{
  "n_layer": 13,
  "d_model": 128,
  "n_experts": 128,
  "experts_per_token": 6,
  "d_expert": 32,
  "d_shared_expert": 0,
  "activation": "bilinear",
  "moe_layers": [0, 1, 2, 3, 4, 5, 6, 7, 8, 9, 10, 11, 12],
  "router_score": "sigmoid",
  "normalize_top_k": true,
  "routed_scale": 2.45,
  "balance_loss": 0.00629,
  "balance_bias": false,
  "init_std_router": 0.00864,
  "lr_router": 0.00098,
  "vocab_size": 10045,
  "norm": "rmsnorm",
  "norm_eps": 1e-05,
  "tie_embeddings": false,
  "optimizer": "laprop",
  "lr": 0.00212,
  "beta1": 0.95,
  "beta2": 0.98,
  "grad_clip": 1.0,
  "batch_tokens": 32768,
  "seq_len": 1024,
  "train_tokens": 287700000,
  "steps": 8780,
  "dataset": "wikipedia_en"
}
Below are experts of layer 2 (counted from 0) of a mixture-of-experts language model. Rows are named router (the router's row for the expert), gate (a neuron's input weights, with its number), up (a neuron's input weights, with its number) and show model dimensions 64-127. Each number is 500 + 40 x the weight over its row's rms, rounded and kept within 0 to 999. Numbers have three digits each.
Before each expert's rows: a language model's description of what the expert responds to. This comes from a sample of Wikipedia text that the model never trained on.

# expert 35
Description: Capitalized name onsets
router:523492472552543509516474413496431477522505528497527515580533489490495564570483511585518415482499461472460472518500500446512557576491492474480462535516529473514498492527459543554414492491514545
gate0:479425490574540484511521484470473490463444448524545489504492493502444479497543502477536545475458522544497525472480523535447522552530508513541463522572528438529563484563538636514490484553513516
up0:534521497508470505501511511481536536521470497467564468493483444386463509546502472555557547508515496477497532531546566554550502527520479499574485560539480459531473496460513483562529507502446541
gate1:544468533534490525483490549587458486524503423505476468478432508492506498499551480479469503520483529511537434494577506503530496539535546516448560555468464535493478483424508547521496522552494511
up1:495540496508526478491435585506436405491471541505467538467512494509456577492453543506634534529422493491494497516519440500484530482531501432552498502511522462441467458466491492514513530455520465
gate2:467520489559543415502542474448513466492481516409434522519429480398533384482559462543487493500575518498516554511495562454544465534483484515516500546551478529522466501555502526473513506519456432
up2:501495496606515414520447483449467532563522497524491450449514537497506428504479487543504448472511565549475571463488503479559484555435474514476466549502533544524491473544542534504465434534482462
gate3:524492424416593480503503569441502480452549458557438571512438512586477463537517484475439507464450529519419493459515525501493488425494543505542491542451528470477557498513494493530487481490517498
up3:494534550520531480532448467559424531453489559442454490512510490550522541506484586497531479503498522472501532566510466531545460562467452417468450486512534501536520439486601512519513586489440446
gate4:512541575519541493513571459525521492451443468520465477538514465473463487516499563505561501531445490525517509435526517477537504505567529517548504553580475447466542440491489480495487494508436444
up4:470486461494459498559499511491495563524461465525568470438529544443509553473561478540531508505526536492545459514539508561515499451499568520420473396477447554498514491480570414555440491485540503
gate5:476488479486480492444497533491506564486508530518459483434574484419544526476488469460476482500522529556494504539492473461495456512429433515491516469544552505439524392560523545522468561493490499
up5:522536431505479521521484510529502465465496557477510542462540511471549508510460487429474495554503502583470479566468543457465571408487481549433437495482512495462501471564478512547495526465533503
gate6:543522486546490496515484547449472449495439534512473523497468493495517444465513549472557520477473456466508486546487489499506488563555483522509542526525524498481509574510499604521477520495512575
up6:507447547528567505503484470424503507550439456482508472522461465513514494526433475487489487491504515437445481459558501533507476518433517496529511445469449559520499457511577506462581532572518517
gate7:542507549471411468492432522501465432463528473518578598404524548540503495507481474500473582528476492438506478491480514461544540464519438506499514474534563444493461504524473484577537469488497572
up7:471497557518418446528419567409461491475513461511543504468588527594540502480520483432520599461439483460505491511476539516501506498535480528469535470481541503450512572434482437500557555524556488
gate8:545519520588549491514430465512482525457489647446491508534503533537510446497459454533515546426552548542440504495554472511478532473509480497491555495468511447476467462539511558511528425552467490
up8:543478539480473575483532548521499504462557510500500565459531498468538516487492485534537526559430496481471596426456492541483477459528528528517447567560433493466456490425532534480552411529574528
gate9:549491550514573423524486490551479456535500424498508580407517532605467519472548487520499546531552503483489478505470467494534504519494512427456459460530485561423501428479556445507468511473479471
up9:445501503428452515446438492575442531523577505483534514503488465474427583500560477537535515483549538527459504477486492484421516537585533470508529485511556542505471490502476520569472534526488479
gate10:498465498545544483563424565475379506527466497509533512514461516527504494477528415549575510549467486487478488515503464507500486532446484526478450581476483460462497527495489484525554489514522459
up10:546496544517501527535496456420540464499475499471506364399565450490501482530485498494551521444475494519459513579498482488494519485545393478553498495503520516523427498488521481409507502506521517
gate11:462505474503467471498456463510527482501592465515498396469538492480486480516456467535459463537459510487488479503527504444492437515418529498492585483467490540555448507524488492480464508539421474
up11:516442490462559469543448486493493480464469485555473493520572519527494459505459491502444481457481494508536418519535496495497477463546521484525537491514510482544512526486449547542517483487473511
gate12:523487518499562483516538509549461519468512538536492545440472437615401475540415557546524488488531518504418484550439529487487481531590460527479441442538475500547468483498467505520466517458473454
up12:476528453454482517501457439551475460474449472489495509423462494478463495488494437489494454466436489484476447497539590458494508498414479539516454505492437477488578458441527473551483523524571532
gate13:513500481487491506523525430512480513559499449536516425416450542487417579468555483482496499504518559479503549498500463545564601478482485504522515499471563510500519514478468463525488513504476445
up13:451528512541542507514521505472510495549520496556550517429510518540432512546568493521493486479518577489484470482495485477484554464505543491503522612518517542493482502543495479507498469533453534
gate14:528525464520479570454470485469528549593477483540512560432464425472440447432587561515574480500501470546515531468545543501539528469516516511510451458487523474599441484444522522480513458554513483
up14:446553523514495434525477419494435535481536476498601555515460489495528507605485502493412499521466472490536495477450505493522495522480507486469507515524454458492514530539482535479474520556508533
gate15:551456525426435502523498516484482498507512541530539443572578468445505484492451516528557521438490494433467578560452525445482517449506493507533435415571525505513518492480434505539502507504513548
up15:560460491471439519557532480470482491509536567542505512559533481460507533559490537501517510444498508526456483481443450498490527419529455457438496521535561523557566449536537543536498506511535560
gate16:548451492476448497563517491557418473459415512443529468468482573478505440476537443594525464463493491447593480516507497529531551502476478496516530580563482488529474507451495517514513486538515516
up16:472580509515500502468535470475532532507515525508448511456503499534523514509572440469475454487586474511431465499473579430429474433452449495478510476458485453517528506517505380433467546565438501
gate17:514525492401483543438461548507548487486548512470523445430471474473475472491541565469587510514471531486508474489473503498532440349503505530454493491492520497471450510562471544492580484519553539
up17:508495509488508448446418477492448520441528461503554500417532569473547518526536509532415469574500561485535473487477429509495521468469468520537518469448488563577455479535446574486546537574526453
gate18:573391466431513472506530523514491510532464486466524447407506551482494508469505511419514557453530447448427453494525459577529555548540506512539531537439462482501511562509535467464521468478498472
up18:575453483484561414544569508495471512520502567481536420478491503446510539524539521498535506469493498447484567414456484456525468518504428457521515504511482565516532512455458467531517560579489549
gate19:483520491464530489470481450518509524502497513459520651452491529581537522546457462495479490439492531534521478462510472404570427416534476430509545459528531458412508575577498530509525479485445504
up19:492535531528477551507503521533496548512510524514445563513492428389544497531554540457498486471532428560543427500538436512457509491497469460449533530518524501464506495459409505504544497556526555
gate20:480485519520486490508475504522559486503516545508519557527550477507407550455464539540563495522418472506452506476452510446434481569461506455557456400450475428493478464424467503513546585548543479
up20:473540498392452533473474530450522486499542581574501492571515464458461529505481467525474524447522494489484483542511537386534468518434504474543487491534505456510483524551422458432513470515496465
gate21:415516487512574468519490540475463565471452530527506550515543525504541466381402567513526487553499521501493552568561467557470477473529525545500524497545459509537533424490506551551537439533472475
up21:464462565471435579538492543465524459554534446540500487564520520590485489549487493459497497496564475477493484519526515504533460454583382523546486504500505488537482543434516417491427525451525488
gate22:497575582482530501531543528495511435520423482462530523417505517468510497492510429495483496533524452476564526563450416505473454567495561556578581522557433598513493491532481414440478539570514517
up22:520482474503438468527468504453451504490492616543493502534514454540566512524511553479499420457417533516460456483518534472491528481484465464468480547477520475488551536526507550509526465480471527
gate23:517500485506553470492513477521488537529521540426515460446477515480484495526551461496523552414477542572509575495503436534485514569462478538414415469480535566479531503540508481539505531545508531
up23:481500588529534519481476469444527508436498496476509473493530525477456545565491567512569507480494478473434505440490502544497541565534553452542544474488478507579498462465521517550420455431523529

# expert 53
Description: Transport and place pieces
router:525533452429502519449504476517428448492578515477561439494553455505533493498520542512494531516497525554442525542547510508471525482452498503521517488456566489500479493494523540455487525448526502
gate5:436520509480561455503429502492550508454522521551473596469482511521443534495488494486576483519515477508508559486520557444483540480529585479512493507558477463516512526555457491496395432537473533
up5:471495501502478458522488503504532500488474475549531502480453446440423490520478467440519459400521515512576529513496424538514555505493481518515495561535465547483566596474447462537454445437516519
gate6:522449609482535407502483486526536484493523485502511536486514519546509496437443456467525555474523468505509493477573422446485470492521568429579535438475518554546552490537557418501454514433439509
up6:430487526431436510465512494489571562443537550464601567486461495470522527458484478486497508470557531507564502447512453458459492482515547460506485472540545509502563535554554558488462465456440486
gate7:513453569498471445568458474524486470524509470511443455526566515559444520525491576556523511510478461556524498468467458540441487535549537468542507484458521527483523525436534471578493491535502585
up7:483533482479551462446527519532493521474477442474518582419440525449459511543500504537528513474466452461485409449447527485533462561477504471518479445549443501537558554515481518518526398485515473
gate8:428507508529551507464488577525543471485449477483503535541480435512439519522561492466544519476463488488524474519478529533485505522564567493503467445514492515547564561506467533478472485544527501
up8:424494477497513545562454511486474525504489506452494538499502464502482420474500482511550548386513503462552433493492479461495457480449513516462468499478541513519504511473536501510475398520548537
gate9:530519499522481516634570457509482490529487523491497499510502459498467448506470451513475478500457555508509497546490554558525508507466544494519490528519442509516487519514526484513403511523534482
up9:482563521517533450445511415460468468462488519499496452391495558570499562528502483515569543534535497518557475544515452466496404469458450513462571480473547551491559465514537567503493529415465490
gate10:561434500512562525555466494456501437492562484459539509458459519473546500493536508606511539486509514441486524497537525494517529571431449500460527517512507458482484472530506396477469526543499487
up10:527495521510535520529514512536421511485504473454444586501537482493456442476502485579566508497484507442544447457543509491560512555477487552540476405411506458511465525420505475472541460562521528
gate11:476585475541396532427493584488498419522480443511469512562498554463495551533506476508555492554482498497533428514501494524527465530504446514495557501496456597447418535484495532533520481502493616
up11:480475480506472473550471514485516515510531526441464591539474492511515519559501480519499411562564511614502537487584485515482468433522481469440512486593539476509576495493523511524464556534532484
gate12:469524496450505504520509494456471531575462462479470463495539411511456510504533527493494500522568444516468568476434537461532500568475504529544473509462509418456429530456461389483553515490576557
up12:529544468508536529499561398516475540505471515461516550546461476493521449543463487513476454504460472548533424484454527462450478457540516521507508582549529470528495458453499520587484522487505484
gate13:438488522521513454529525537503550503455462469477460518479487471543616411460475557435534532470508422455591492516594516552541480499471505585497479443487437552434515504476551555521498482424563522
up13:454496422509479522432516524462576540477480542575558590496557476508462529442538530467474513520534541512504507356512529473508489451479553464508436471515464498471486497562498512522510452520490521
gate14:464478555450565469552494510505449507460568514513520507458417479551453519451498474469507618465512482526506463455534499421482488467475549560522483489466495525470422561537481488484507508484464474
up14:475437552487538455526486484523518458399528539471482536482472461550523528506521506531453506448530535498426483493466595505472499469513512519493468499452528554497492392577529483458479524409432540
gate15:488531423476474560474525470466481511465470542539582534517506454470564506490480506486475504475533571522469514493496531436482511452555439556514475615486419561505505550509529511483404485489521571
up15:498439526520510458520558462518478479501473456500503558462492442482421526544548406473409498475500490502443515497537447499533495547479483566483528489465463507579491568487461534497502417485550532
gate16:459495486483501446545503489511561503563410457539523499563423520487433538433526560518442466482529511481488464582552504447498520471613466492526454467483475434494498510440508545461531504510452484
up16:488530505558571484539535461551545524551488501505536563521476481481428518470506466407480486462494467402455523519499426496435504495578427499515477458499479474533490554449554497442507504487472504
gate17:484457478515538471433431524429524556478466578568524493566445525504494517461504535558478505534459434506520524492512510473576521532539531450468489420521446410531524453556516455488493545526553546
up17:495508497500512485512513457477461483464506464435540533554562498471581504543481527483526533523536541574424546499544550520456525475505496530444490491540536560453534525565469463457531531461531409
gate18:507441554497540506555487463501487483468458470477483514528598546518494510399439491502469458491472491499545394568460528574586499431503492461469534499589477530524515510502504556508532518542449489
up18:507491531531479546567515448516496553480472577483521516438501475403575520498482465507555526503492526562535490544523465477520524545497449527583498466457486495502519517496518468452537607506455570
gate19:480484511569451523447452504557587513559534471478516517534443554518500559506537456496517488508413488484511502435427462495490514505543575546529449472546512536473534541534510491549532442470511495
up19:480544512555483582443536490488539550415501507463497469493555594562547443483491532544510586567519488535484486542555499501475491462448506524508436470476564557587537521508511517492556530512510489
gate20:517495451524501579524513532480560593512481491482513486481489537470446484478509520510613461545486459450484497466531535470483503505544491600559503455522520488457512468529502476528559519557498541
up20:501486568463586542464516465591473582430503476539550470479502512533497475441490478465473545548499496463434498460549481382502485609480513434447527439451496511500564436498489505502476504505496512
gate21:546510526468449456504531526463560520471584508428435544518483546504463499459495498438496494465503434530533522483514472528506461523485490482550555508570472455499568519497536440559458484484491510
up21:489426519416520511543473580456477463511460565455526487469563536493432499495541515515542485585511455510470529464536477536511515511474479448539483556517526459520551523495433507496504521402467470
gate22:513512533448487480509528551499514527489530524549498506456482442485468522505530562488509460457542474469517488405546550444449473509424528585495466492437530453513509526482523531571493384548495583
up22:461481522464499451453514532456460453488470469517483457482557462495446481449488515464485483450513518503487480461522483451499401517458488529572533522404419514484525537500500525494485496520529528
gate23:493482483487525528522520485429461451475518526501534475499531435507516548482490559572490490494541571525503506522496544472483495414494602452504473492522560557498521549508470497407453456458536571
up23:439431581468467540546490467499485538522485486450469526508444519525522543516432502505473474513488512452443478507540478399491493554469483517521487482449490602646486493530525471537457492507460556
gate24:546571474546485514515540525501503508551589499565473582547435556444492479443512499463435508480492529492511493536525565490470519453431512451439529487504473508512422558520453551586421471543531482
up24:493472538432490522466574499509499487586560533475471531466576536520520527507421485502525498484538438518439507487500527526468480435477493492574571496553576488490492475555495518458517594591534528
gate25:492463475497491486485549496436489475576509459437463411501555432523554554545477528482578537572555487525483555482488477515545485550532527519472525507487456546490503536480536470505479540485496576
up25:476502479534521486514504514543480532482458510561571457530471404520538524474523497475377516497461455462513482486540535475524442435546485527515552562463480500522550472495517459502485507455466437
gate26:507533525513470527465465522536579535479521549484498535450590507446459483441540544506537584557498592487503496440509531463495546480483499580494483558550509516507542498516488497462579509494456489
up26:501387520549556485514536467487529494539477509459457570573504455525466512576534507457569516526492464482556461585492471522565489519493486452550489485479517572527476558423518537530467462546487548
gate27:526499475508480537500499498510488473462473548487556447502445534487574484449504541483487478472549461481446479514522504496468515509497551436439557560544446448514542480485511553481481520528433511
up27:466504445500458472510421488495517493504467530421449482510408446467478513444489495473480560507521402455496526461551495459550531474515549480488483597556521548505502542462503538526446507518527506
gate28:539462494505511498445547469485481521546491495550510529447492448608436496495529448438496482482539535507446436491517494387546546484518433466501529493498510541550460501548505461502509449565445611
up28:429517426512487475520483433497549544479477496520535511510557486484548496391508528545470488527564498558592563566471548511470439483513486577457502435480458514426521516500461520492444484478586501

# expert 4
Description: Noun and verb stems
router:516523549450458538452542443522529546517583458463560498467559445496537478601530530567528495496525482538473517490452473488507497515495484550467569469487511493521523532488530471504521539456474542
gate2:481564547459441560518484451553507458548519457568506438489496499545517438434481459527472453515533523547573511444430482550519506523476521514511500475552480487489500551467453491540487494471486515
up2:547510511470514499459470453461482440547539529556451501478567481490482455468510509551490474496470548540474471560386480540466547505529501564485493550539510455533561468464517545493502513452455547
gate3:462528452452498601484488538422499515491541498480514558502503522467436526521517552551571512469453468502492522509504549460478463444550496478512548550543448428518495552513436502453495550455450514
up3:533539506498474498562499400512488479501449509528492478462551539502468490560481486479507449584467535538500564444494497612544492547477431464510600543490623552500549449493509595551526486472467503
gate4:510532457462522522489513470509487568532405453517481454497403437490454485524484479549442545560496429506456473482482517517504514515499474542529601489429511591487514481421546549478540506528431510
up4:436544500577587538552444518492458528486481462471514523519477488564449493477536480531472501537442418499492499520516483462545499443536485574505526498471486565468491477498598532546534548471465483
gate5:576490506500526524513514473585521511534557511474488511508487536509438459478487530490544512551442497456463488515457482558458545512499554486535498529434498485478529480436520491463394557463587447
up5:563501531488519532548511459453454394484448504536465569475489400489444489482519496524463452458508453514491523465457521535496542557519429529523461482533539506491551522561488511478502556535460579
gate6:425501505427463516533596511540462522538559544444472522453518515488573510531472512547438466535456552463461535452427520541469463465488456517466574561523468489492512547485540486457579444494453517
up6:475545417471494537509499582522591498497486527560522451502550476498538482541481535442496511509426469522493428506478527536440437584507458490501469513497554534535472541576506481478542501590558510
gate7:489539464498565541594507438501506530458520495452498457518539540540528523508444463564448505506579512515480503468536455547528554519542462500504549483494470489537558565536490473524502555543443575
up7:554412488524545465453476577472512488434455504468512622562420499512527528490509469502522460490393477484579530501485525498507529513462510483521498473469494468536509468495536491507451437539574498
gate8:527555456520498494509434516521476496537404448481483525498476496543479474442524481527527433473489566481489484438481507498426456495439508538457503506470501578491472472538510465587589550554537531
up8:551494555463523437516583518545562537476511510514489507513439512565483531527476505511506522480570459460562443478561533572510500443438526453480525512541453476493510476525453560521465432526555482
gate9:447531493499524505500502465528458438455500555503487569508440545501431512531520497546509427516475554514443488551450486519507482520580546479527535555508550603483493476549460497497524443444455500
up9:538534470590575528437566481514469514528523425499476498559487565516492519521512473490554504505505425426482490509430556486502537541574528537541550471526449509565489540428529520416477485508469452
gate10:560477494529472444486480567547547461522559443509489466518487506494477511475506507562500468515504537413602529432443438530503500497562500552501515484569465499438498429471573493537418479500522475
up10:572489558451465421472466514566540456543492545545541466532530419514566474585500552424535439469492459408460512476492496496534545498515479490521500572518524497466459479515491503464565513489470509
gate11:545508508501465537497447530544492510511515506510512459479470549531452519485549502474535444476536519476466429533494500452496480440498482565484444482481428569537497497515555499473483508497505523
up11:513589432481500507472490519515490554598529499490531531413537495490548480462501589466481491553503474507505442496472528478499530489447523582506528510462538395478486542438524476504457414529513503
gate12:557546451529465490514449491409492451535536574460513533579504541453544520470484467520540491550477485490536478528491496481488497484521462463565452454424448509501455463480469464484530541537569579
up12:542463531451469487479559550439558507507463530441471551530506517549511450478486530486468447482418585501562506516500501547514562420467522457619541481510516550523448431469451500525542438485465543
gate13:499484562511468505450453463572444435487371514538511556540503454561496473423506554497409532530466476480499556487513485549471506534507451524559534508531511465486487582517529464527512479513515481
up13:546522520559478457520492492521514463423467512540440514521497565501546560487509525497468533580513547466541499582499536519460498550480447444507503475504500495487449515481474535602452467507466525
gate14:584442495532520483442525531534481527588450533555455508490474520421524451438490539501517515477466520421399525532531471511504461539552432494570487499467521610389573487460538517512522499516463504
up14:527521490556531540534437506543506499517547465507450556483481446550471547436501477426480514510517500496557515513454502509525475512569482516497481509508478485426493518475574497507431505486551526
gate15:550493425507549464426463531458487423559447523536503519530469505499513522429518495447578477478487487451555423532570496540423498483557528456542551525469508527478496433499545502527553465516462538
up15:514594486443445479522500456515449497442479440485543407513539448481570553549476466474517535577552472501529484483472484503499455524551514463474571508549470564542509502567423444432489517549479548
gate16:502499467409487502509556465462484527502549501576527546448468495475581489444499448530487527506487466558543571532491451510500515490542513488475544452531463443455410492464522470494497484490509479
up16:453569517506489582498510506488433406524467529476524566512502525593528475517498393497523524563437439628486510488528478443453477444480504521538513499455517483584435477536614537498534508540434494
gate17:437460436517484413572511522496512508437422539483497504467516558509421471497481489465505524485527492480525557462526478570446535535496493524471477452494567521484445432521485526485546459507470437
up17:487521525511490538488481500493470543512593508459481439553510444554485554536489525553464504508502558511436473489451513516450502526500478512517560571532456446524493478407513535548493530491443496
gate18:489418496508501481454475508470469578583501482543465561511504470402446545531540469450462522483468483508501562502474524513501490491393541534529458495480488452581547524458457453512497477496581482
up18:512544511517513542522571578496493451447557538432494428528488471505515461514500519544528486542476522415501499514490501488470425541498457568524553494492499523480502541512481540484513505424458523
gate19:521535473453587417552495432517495486477516537548458449533514500509481536475472523473532549504479531600442546513518526561542546493510560456461483506486419585492592494505530499574557485539508449
up19:515485479537506506456507522536540528527510393437481550504487556489452543503541428489459520507591430442531496487496497491433506546496481452501486452527559362489443447431470502483529541437546519
gate20:435522465495517437538559493498499515521482451499521469575467542526581485485505545530547461430549459570474472497497534484492536520563503444536464504543449508513465514507483398463437484527472457
up20:571485579449482529452478556539510459504521515532504489469526473506483461513475492492416460554518452476473567496487563558574435487493508543483479506572534463477497503542468534488567533480551477
gate21:426530478493522429483550524488468467531552552467486456479491468458454476545459510538524504511586428423375504463454500538530548465472552516467546518505478478480508479527581496471550503493509452
up21:453494496492443482558474511564534452483478412499525551540459454525462559482492501489515487456489542537509519495504512511495512567528473444569520531466477500519480526484456510495551516490475482
gate22:559545504500531559465485526545491490581411466492498519456494483466486471534535549504472502470502539449476416442506416420513499520527552493461489507493517530434442522481517460443452550528484516
up22:543543486463535481516470449511499476471517535568511496486498543536535455520510472517551507466488587507595483577496475480565459451473586452520520538502389590423493488493545522524546498504452592
gate23:486453497481446541577486429566562549526560540447469464470562487400490552495516494508499461585445543473564508572501483528455536498553526538512434521535538472490523560517463447506601480513531503
up23:487459581533472521557538453520487590558487518391478525551477500487496536515470574478453567526466572532461554579473423485462557557523524570527460585518535508460535548508503504446494502525548445
gate24:514524460503481502455496477511518506494529491490477523577460513524438476473446586501493406449503452509541477489466580577407462456475483476542514525531507545471500522490576530460506533518518488
up24:468565464442483481453462491492507541482460547479516470505469536509548565487459473568484424454481487441496471579512494429530493566464527506460497410450508489518441473449544502505468444526546483
gate25:430543485539497517567486502541461504427528526467416466463514487452461487504531445449488564489523485500453469516438445510452453553412504510457523475514558510479471490519552496535562559556472480
up25:541507494536526518504513458451500547489414477470451525513483493470442492502520501493421570470441494462556513507522559467559487515493470464436534510523490479570487513488538459444547561540516471

# expert 7
Description: Foreign and odd fragments
router:430475475485518509509473462464455502474537486489512523520515447498542517513541519483537532487475418523579523531540464486458449535539549525423523480504473433526484455441424531541535481452555501
gate0:522454500544505607454486511491543522406536482554482521467463416498486507494514507444541462495554488482406597464567464539592484516503520499476429470523479531533476522489479488436499468455495505
up0:523569449481546550454500492463454506590518529530400546537474523496500530548506526550544481487542485514521498452501542479439447446515469463504488486572503494495536473512511475507450522518543499
gate1:470492519501513486537478468550459458522477478468538485451554518485503540417536519481522507546429419569567525558566505428455517463528511499434465490518475397529490514466488475479454479485500489
up1:487490451549472554493545488519606550538506469499486506560505515464517436521493429450485521472483484496527457521472506503513545559406422576528483467403528539547508470542535548508547499499436489
gate2:523476523532513467475496481482562443425462509498524478460435535474500499479473547509485562527502559469359481541530511480510474494571480445533493518457469489526428491484582521430446487475462534
up2:542470425481500495454497519464397553558519496438509586447476506504510489464464553447476509477472520489521499536471466532494449506547526491513563491441569472489527446499572459497521479490501500
gate3:491494439465450481533511499516479494416470566608482571565524507484485470481475560498453513494496481478427500470490548490458545471460435511485548539525466535529468507561509474515518505465518489
up3:560505506516430584529436563493456480535463590458526489454566483470520465471492565464535490506531467454503458466435541468506502583504466509437425450512563477513457499526441523435514536448518480
gate4:509556547501490436437483517468573476494493508489516509461547459528526557483522446413477553478514444498487526527474477477477453480519469518510441540461463401472426499504481477459432490499550523
up4:443464422510445450523453491512478508536499464428518512471464528460440473497459503454460586497584497457442514502537512459510509583450561505517587531488554520446447498506510537538523532516508433
gate5:518461479505497503446492497560514539481578489490513556459527551478464571476431513604472540498519536453548538542440440474439470520467514519493505440502555434470578500570490514508569517445540473
up5:475479399463453472535453452455560520518505556530481503551445478502445505488473522515467431487546527468469482539505515485539462547510551503514503527512534440519519546522475521463526530482583416
gate6:524491482452527538478433512506458484515451519466482500551428558560540440483544488511492441429454493540474463488460488576457549522475497521527502562561482559509426498472481566458508534537481527
up6:560539435509513491505542498441435541500497492490520475506558477480498503559548470510558492454476536534545514503516353439441517501520538497485457543490524516502534523465478562513455537497479510
gate7:507434436473515516529491486513471526447508446556477554523512437547517516487561537520545510494570396457508447492517601507456512458467526563527491447553471457548467557493526518430468534502480458
up7:451548547523494475526466495506505511441488532501527386494507515505510452548469509462474408502488500524461525468543542547513506501506451434513508547386502550565439484481497537561523511527500604
gate8:485512529484512476482470491545498471459480474570516517508535474490420503522502505512459555521480461479426500470502505485406459441502466455472399500533507542465537468459520519478565396525447507
up8:575537544491445453466460465420466523522484477471552479532563503480446550467474587532495434504508561495434467522479454487556577482497512432471513468443492518447548490521545571497523498538525558
gate9:507470511469572453478528471525456494560482496470501482443508532479530507517527511598535515552464520544487454482507492510531534472600500466511514481430517547511521596460531501461449458527457514
up9:484465515506533457468553469450544495401479511475497515473449533534528497426544466429507564444446458471476472515503520490473450471413451474551512443544489508468468502435547609470499531471487443
gate10:424500534429535515531487475509473453450488409493469434513514511511484474501480459527512454478505486531499502519535497489505469509597547528532563488363546549556545519510482495542592465498500511
up10:452484510419529468512562495530504499525585447537509579444512520462469476556505446482501458440481554521418500478438459510526435506447544490482493477504541480495499441547512511542553452399482503
gate11:560577454586509454459566456557531513558536439527476553525454509538527516520555443511488557447447544488474429519440499496529531498494502404504488524460528485510588542555603502499467412538470492
up11:547600449578563514536502496547553585501465499487398518483480582517476504516503430489588419515553492540509560474462485499498504494502541476468486444573530524494461479471459521484498450483483529
gate12:542487507521467497574478507531497554598513461509554509466535402525495493466478492466515551481504576465526529545531527505495515451520442532567471478462470520512497494541564540396490513425498473
up12:546452504539490547482482490436533538542506508463485456491516515482489508507515566504518435537533526472471471499500532591565471527532478512554489514488500524496498508431509493497465544596508497
gate13:444496527518459555558555470542533519534515478508503515526571444463528519427495515465465540463411503525581550480509519525428484514526411514502499544597445520470549560491458511564571498571455537
up13:448495553543430484511516491533544561463494454486455528541465563524560504466504537494473507537459487511515451483476501529473504513474451514522548471405544504604461517486575552511442509485509516
gate14:500439467519515565567549479457549435480496496498455514481486508503449481545481446513457497493445593513541467523527521423459458496411471512528582535495527488535484544510445574478471535513463501
up14:545513467495473505471508483529518422476460559452470489419480394463468553518533458475483620542492453450498533555515475473517515442539479530506500575523466524572521531521493419515529447428462524
gate15:520504501516526531516500460515516473523466466492508472502465501424495485507599464510591483537501490498487495540515540464577458510544558511573510631473529499450488434455546468515516470526525519
up15:562476502485465521505455502502473587536537579496434495473462515506445498528398534483491411450551524427471487506505500460475421521429523477500505504481564468494511493470482504488514540501594545
gate16:473548525486518564493405520479415409506508505533500450528510513529410544489471432542562536478415448533461511497552505471505429519526564505462503500515475562491504529515447489548508482516548496
up16:491501515554538508489523470478496543487457498538535565522523513423521426495465518489523508552566490579568538512545466541480484441521500548514495489435480436486525537431526528473581464461496521
gate17:481516567473519521471497445450455505493594478462526494493516520486526467535392542576501506518415486546509531522556463500489444530538534546466462499501461466523466499425498459532582471514485508
up17:477500560566549509495497428467425513495575491507544481405481465419513446522398526529504491551466450533514509539544454511492471507502551523464502536524494514488430450438485431506522513447486540
gate18:433502507535481524525510463528536529554492509544522517512529499519535517455492490494413530508499463587574557538466596506513487512532524492436506486513472477461493524481394513521485468473497487
up18:526541497442506523523464509527445493505522531450469507462526455490579544445435508517477466522525505559464578568518443498570493511582548583456537469460537524491512488558448395569529545469561515
gate19:541505568537492473511504406433501526517503545509453566546505514554525516544498497527513545515526512508476510549540513518538486504535408445504500511564497496454510499471547424535473586553540491
up19:484462548505561555538598466512511500498549498513434469494534487505464495530555479541521565520541475575557560548546515498530484566483522495482432488563457524504518503475491477519485474531479550
gate20:510551488467447546502496473458470584489435596498541419438521496472519476502546463557535533491505611494561457473475477497503501487445545536505467536447495561470428513500517526493485486566523484
up20:523504412453484499493447558481405518506428443522494604484423514425480548496553565464576444443473492473477456507495526448435491508535501496546489513542516523458495497416458580433518533472463494
gate21:555459528506488563547506527489497472458529562472503485507519516478486457526519493532482498506415573603432504620442523592584507495437486534539502518501564538480569458500517483515511529552525501
up21:536534535410489475484595527507476536425499496489422521445459475548528516489457472540506492460493475506500503439583536516494535413512449563435531472462477519495480468522558505485526460410437456
gate22:492461544496520540495493451502502551532557468496514412415510462481473510442501476462501512475490572439512550479441493482522426593566560491451538465471487489484565447496517475599511510578432497
up22:485508517585481583580501572510483503538475538455467515497537474511534490544518497438481468462446523488517424492528476502503565511488425501453458533514517515434475542496457493461514560493571485
gate23:507533556515557515483499566548587498475561525461494533505522520545493444522516515497416494519407427504483478495511461464511473565508479506462436532526531511493455445528517546544523452503502507
up23:464479488545562466510552490481498478569399550433480497583553489511444456454493494567561544523530502530506528509508524589590484498595547517455525469523550502488516491509517515525528490487522495